config.toml
num_hidden_layers = 11
hidden_size = 320
n_experts = 80
experts_per_token = 3
d_expert = 224
d_shared_expert = 448
hidden_act = "gelu"
moe_layers = [1, 2, 3, 4, 5, 6, 7, 8, 9, 10]
router_score = "softmax"
normalize_top_k = true
routed_scale = 1.5
balance_loss = 0.00219
balance_bias = false
router_noise = 0.1
n_groups = 8
groups_per_token = 2
init_std_router = 0.00876
lr_router = 0.000524
num_attention_heads = 10
num_key_value_heads = 10
head_dim = 32
vocab_size = 32768
norm = "layernorm"
norm_place = "pre"
norm_eps = 1e-05
positions = "learned"
qk_norm = false
attn_scale = 0.177
tie_word_embeddings = false
parallel_block = true
init = "normal"
init_std_qkv = 0.0286
init_std_o = 0.0355
init_std_up = 0.0409
init_std_down = 0.0409
optimizer = "soap_variant"
learning_rate = 0.00689
lr_mult_qkv = 0.7
lr_head = 0.00702
max_grad_norm = 0.5
warmup_steps = 200
schedule = "wsd"
decay_fraction = 1.0
decay_shape = "linear"
final_lr_fraction = 0.0
batch_tokens = 131072
max_seq_len = 1024
doc_mask = true
train_tokens = 1102000000
max_steps = 8408
dataset = "wikipedia_en"
Below are experts of layer 8 (counted from 0) of a mixture-of-experts language model. Rows are named router (the router's row for the expert) and show model dimensions 192-255. Each number is 128 + 32 x the weight over its row's rms, rounded and kept within 0 to 255.
After each expert's rows: "comes after" lists some tokens at least twice as common just before its tokens as in all text. This comes from a sample of Wikipedia text that the model never trained on. Tokens count by the router's weight.

# expert 75
router [117  72 134 104  73 114 192 139 134 117 147 141 123 193 112 136  76 142  55  80 135 165 115 128 127 123 118  98 104 130 136 141  80 169 133 131 120 116 138 109 123 155  87 130 125 149 127 111 106 101 147 143 152 159 119  92 148 131 152 179 137 117 135 124]
comes after: "1", "2", ", U.", " one", " two", ", a"

# expert 41
router [119  80 140  95 140 159  80 101 159 119 128  88 105 115  67 158 191 100 171 137 137 128 108 109  75 159 132  80 148 108 160 109 145  98  77 124 123  98 108  81  88  91 154  79 167 157 105 122  91 146 104 101 151 113 147  83  72 108 101 164 138 116  96 112]
comes after: "| ", "–", "\n", " in ", ", ", "- "

# expert 74
router [150 169  80 170 164 104 117  80 178 141 111 110  97 138  92 132  80 158 142 124  89  79 184 107 130 105 125  96 152  91 106 125 130 168 131 123 106  70  81 136 152 106 103 122 177 182 146 171 154 190 157 117 133  38  85 115  72 107 131 154 148 110  74 122]
comes after: " ", ": ", ", ", ".", " of ", " ("

# expert 37
router [158  85 142 161 131 103 126 176 174 140  99 127 140 155 101  81  48  88 150 109 103 125 183 153 165 124 147  83 174 138 130 116 146  63 125 131 128  76 137 157 107  81 121 144 143 133  84 129 164 133 142 147 143 107 169 128 194 136 140 126 132 180 174 185]
comes after: "\n", "\n\n", "29", "21", "30", "22"

# expert 72
router [157 127 131 123 150  99 165 173 136 151 132 187 137 140 169 135  73 111 124 139 177 110 150 166 112  75 116 111 131  93 119 118 117  63  89  97 124 151 175 123 142  96 115 138 108 172 113 130 144  91 170  75 126 116  98 103 132 165 123 181 145  99  97 100]
comes after: "\n", "\n\n", "-", " km^{", "- Coordinates: ", "- Country:"

# expert 71
router [ 85 130 137 125 138  76 202 176  49 135 140 128 173 129 118 116 127 146 110  97 128 154  81 159 147 178 183 131 108 117 197 135 175 112 158  99  90 128 128 172  92 139  93 180  91  89 150 104 119 161 143 180 115 131  91 132 159 197 173 118 171 124 105 136]
comes after: " |", ".", "===", " |  |", "==", " ==="

# expert 56
router [123 130 135 122 131 115 146  78 128  88 115 133 152 187 110  55 173  94 155  83 127 105 121 159 115 172 153 167 110 173  89 115 109 163  58 123 174 135 146 154  98  90 106 115 203 104 131 154 139 164  91 112 128 167 116 100  97 134 148 138 120 126 153  74]
comes after: "2", "1", "3", "4", "5", "8"

# expert 78
router [105  98 134 147 110 114  50 134 107 156 101 171 119  92 117 195 154 130 106 193 153 135 150 100 140 100 182  97 157 140  84 138 121 107 153  78 133 147 146 117 140  81  83 113 134 127 127 200 103 110 108 148 189  99  98  95  96 114  82 123 141 127  98 138]
comes after: "\n", "\n\n", "- Location", " | Succeeded by", "',", "| Preceded by"

# expert 34
router [128  42  92 152 129 169 133 143 119 156 112 127  97 117 131 142 136 108 179 128 101 163 125 134 148  95 170 178 161 103 117 133  94 132  68 134 172 104 104 146  61 165 119 113 176 143 200 109  80 156  81 123 131 144 162  98  84 109 122 112  97 163 121 153]
comes after: "\n", "0", "3", "1", "4", "6"

# expert 51
router [134 108 179  72 130  99 146 185  92 120 102 125  95 165 126 174 118 195 146 145 146 113 205 138 130 159 119 199  74  90 200 146 126 135 112 201  63  97 117 166 127  79 127 105 125 124 140 156 101 193 146 190 155 118  95 127  99 143 144 149 148  87 139 155]
comes after: "\n\n", "\n", "==", "===", "| Party", " |  | C"

# expert 77
router [141 103 131 108 130  85  73 151 177 126 116  72 105 133 139 100 134 132  82 120 118  86  93 130 118 121 119 128  97 152 156 158 141 126 188 174 141 111 166 126 168  92  87  79  94 127  99 182 112 125 146 189 137 172 120  94 193 104 126 120 132 131 150  88]
comes after: "2", "1", " Mar", " S", " September ", " Am"

# expert 76
router [111 180 115  87 142 165 149 113 110 126  97 110 157 138 110 119 186 148 117 117 108  74 112 120 145 126 159 100 104  90  68 120 152 155 112 139 125 159 145 169 134  92 198 168 117 188 123 152 125 119 127  78 117 127  88  98  66 164 109 108 129 174 113  87]
comes after: ".", ",", " p.", " ", "T", "B"

# expert 57
router [134 147 123 128 129 113 144  77 153 137 106 120  84 121 111 120 146 115  77  91 181 132 138 139  90 144 164 136 170 131  78 108  82 104 127 129 147 143 140 151 165  99  80 170 174  95 130 126 144  68 150  73 116 221 158 107 167  90  69 100 161 111 102 158]
comes after: "0", " | ", "3", "4", "5", "6"

# expert 2
router [173 169 175 130 175  97  89 146 160 125 123 140  76 111 159 129 116 159  97 166 128 139 189 149  92 161 108 107 143 176 123  82 125 122 119 197 182 125 121 167 185 105 143 123 155 141 201 168 119 124 163 171 144 159  83  88 161 150  78 105 145 126  82  97]
comes after: "1", "2", " | ", " |  | ", "024", "–"

# expert 11
router [ 85  53 126 144 179  64 123 135 131  48 144 156 191 159  67  72 164 138 154 116 139  84 157 130 152 121  71 121 171 134 126 137 136 207 137 158 138 122 127 140  78 108 137 149 159 148 143 158 143 181 195 162 141 186 147 113 118 155 113 108 146 137 161 139]
comes after: "2", "| ", "1", "\n", "\n\n", "- "

# expert 73
router [ 89 154 145 178 162 151  90 112 149 113  89 171  94 135 128 125 156 123  80 122 149 104 169 222 160  74 163 124 143 120 116 143 138  97 127 126 148 151  93 147 142 120 100 156 102 106 177 159 129 186 117 162 130  79 131 133 155  95 129 203 148 101 121 179]
comes after: " | ", "–", "| ", "; ", ") | ", " ("

# expert 3
router [146 131 156 131 163 147  69 130 131 149 157 180 103 121  70 100 162  92 146 142 163 194 165 193 101 132  97 144 111  89  89 108  91 151  80 139 194 117 136 102 168 137 149 122 189 219 158 146 151 100 198 105 104 163 118 124  53 110  99  68 157 102  78 158]
comes after: ",", ".", "′", "°", "°N ", " | "

# expert 50
router [168 150 112 121 105  88 113 151 118  59 174 156 209 116 133 190 165 117 153 118 182 123  79 121 117 116 140 122 132 118 147 100 132  65 118  84 107 110 171 134  91 109 116 143 109 118 153 135 145 113 139 137 120 124 104 144 149 140 103 102 110 122 164 137]
comes after: " | ", " |", ".", "; ", " |  |", "% |"

# expert 54
router [103 121  76  78 181 100 186 178 173 149 169 125 112 137 158 114 122 189 171 118  79  99 100 150 124 109 131 143 127 122  97 184 123 137 168  86  86 113  97 157  97 163  82 168 119 135 181 131  96 135 186 124 182 110 164 134 159 121 132 152 124 105 119  78]
comes after: ")", ".", " |", "==", "===", " ="

# expert 12
router [111 126 167 127 135  98 184  86  89 138 143 100 132  52  89 112 182 108  79 131  77 166 136  77 112 167 114  41 127 156 125 148 127 142 172 142  58 148 134 138 134 156 130 136  79  99 182 121 120 161  91 153 147 167 113 126 111 145 120  99 157 113  77 113]
comes after: " |", " |  |", ")", " |  |  |", "% |", " |  |  |  |"

# expert 61
router [194 156 127 173  86 121 169 103 137 162 121 121  64 115 128 111 147 115 149 174 167 130 146 164 136 112  73 128 143 160 193 155 122  94  99 146 151  77 125 107 153 156 130 149 164 138 156  84 192  67 190  96 186 212 158 125 141 155 133 158 138  87  60 131]
comes after: ", ", " in ", " (", "- ", "In ", " (born "

# expert 64
router [134  88 203  81 141  68  82 133 119 102 114 147 125 140 169  80  92  82 132  82 147 137 213 111 143 161 136 150 133 103 139 148 133 143 203  93 167 118 164 127 105 117 107 123 165 104 134 121 142 145 134 148  88 142 126 115 147 156 127 139 158  78 151 155]
comes after: ":", "\n", "2", " –", " |", ";"

# expert 33
router [125  97  80 133 129 158 116 124 134 208 140 119 167 100  86 126 116 151 133 125  95 156 178 128 178  55 101  95 124 135 135 154  91 166 155 150 135 103 171 145 164 178  82 167 132 180  89  65 104 183 114 162 126 142 106 131 168 134 143 142 129 139 103 131]
comes after: "\n\n", "==See also==", " hold", "== See also ==", "==Play", " hold |  | Swing"

# expert 10
router [112 113 139 148 121  56  83 146 126 120 114 150 144  91 179 123 192 141 124 103 110 198 132 130  95  97 105 131 107 149 114 145 165  94 114 137 157 109 217 116 138  64 152 122  87  86 186 129  71 101 115 104 143 149 152  97  94 161  82 121 141 111  79 106]
comes after: "1", "2", "us", "ia", "id", "is"